config.toml
n_layer = 14
d_model = 256
experts_per_token = 1
moe_layers = [0, 1, 2, 3, 4, 5, 6, 7, 8, 9, 10, 11, 12, 13]
router_score = "softmax"
balance_loss = 0.0129
vocab_size = 8192
norm = "rmsnorm"
optimizer = "muon_variant"
lr = 0.00138
grad_clip = 1.0
Below are experts of layer 9 (counted from 0) of a mixture-of-experts language model. Rows are named router (the router's row for the expert) and show model dimensions 128-191. Each number is 50 + 10 x the weight over its row's rms, rounded and kept within 0 to 99.
Before each expert's rows: "gets" lists some tokens that make up at least twice as much of what it gets as of all text. This comes from a sample of Wikipedia text that the model never trained on. Tokens count by the router's weight.

# expert 10
gets: " the", " his", " The", "s", " their", " her"
router:55 25 56 57 60 38 53 55 52 71 53 64 43 59 47 35 46 54 34 62 38 47 64 56 47 62 63 42 37 65 55 37 54 22 54 57 59 41 64 59 70 59 64 62 42 36 50 51 55 66 49 53 54 34 58 59 56 62 65 27 36 48 51 58

# expert 1
gets: " in", " to", " of", " on", " as", " for"
router:63 36 41 52 58 52 36 36 43 71 50 62 56 59 61 59 63 49 57 69 45 36 62 51 56 42 54 41 42 39 52 46 39 54 54 52 56 53 41 46 13 65 44 50 50 56 39 43 43 54 55 51 43 43 50 39 56 53 48 38 55 52 50 39

# expert 5
gets: "\n", ".", "==", " ==", "===", ")."
router:43 57 59 47 43 61 60 44 30 38 64 31 50 32 48 68 65 39 43 46 40 51 50 51 78 50 49 57 69 40 55 45 47 50 53 55 50 61 49 39 27 47 51 46 49 45 45 38 44 44 52 47 46 38 70 47 64 42 56 66 51 60 61 37

# expert 7
gets: " |", "|", "-", "==", ";", "==="
router:37 55 49 45 39 44 51 43 54 34 60 39 53 48 54 44 56 49 46 36 71 44 49 34 53 44 37 50 58 47 61 46 51 53 35 56 49 37 50 49 41 29 48 32 43 62 57 45 32 51 37 59 55 32 55 63 47 62 38 50 38 64 58 58

# expert 8
gets: "s", "ly", "%", " it", " that", " also"
router:42 51 51 58 40 60 36 64 45 47 44 43 52 54 49 42 42 62 55 58 61 59 45 48 39 45 40 62 57 38 37 59 47 56 57 45 28 65 49 50 67 37 64 69 35 64 62 43 35 29 64 58 65 57 46 42 57 40 38 47 49 28 48 48

# expert 0
gets: "s", " re", " de", " un", "e", " dis"
router:49 51 39 66 55 50 55 67 59 62 51 45 29 32 46 62 45 63 48 47 64 57 51 58 44 47 60 47 38 47 33 53 64 59 48 56 42 41 67 36 40 47 23 64 57 44 35 53 64 49 66 57 51 57 37 53 57 52 40 59 34 53 59 54

# expert 6
gets: "1", "9", "0", "2", "8", "7"
router:47 33 58 42 61 53 57 33 57 42 44 58 60 36 57 44 38 39 59 30 56 44 45 64 45 42 51 43 48 58 48 41 60 67 51 54 70 67 77 58 56 66 49 41 65 57 46 56 51 36 42 54 57 47 43 50 45 34 62 57 55 52 53 35

# expert 2
gets: "\"", "t", ")", "d", "ed", "s"
router:54 52 40 47 62 59 60 60 50 35 43 53 45 43 31 52 57 38 55 54 31 45 37 60 58 62 40 48 57 37 53 68 59 64 55 34 38 33 42 51 58 30 56 56 54 50 50 50 69 70 48 47 40 70 42 59 55 52 55 58 62 40 52 65

# expert 4
gets: "0", "5", "4", "3", "6", "7"
router:49 61 47 50 59 46 45 41 56 35 49 57 50 32 55 44 46 46 44 43 54 59 52 33 43 42 52 40 42 61 51 58 44 69 44 62 47 55 56 46 54 56 62 48 35 50 59 54 43 30 75 57 54 65 54 46 37 31 32 49 51 50 53 57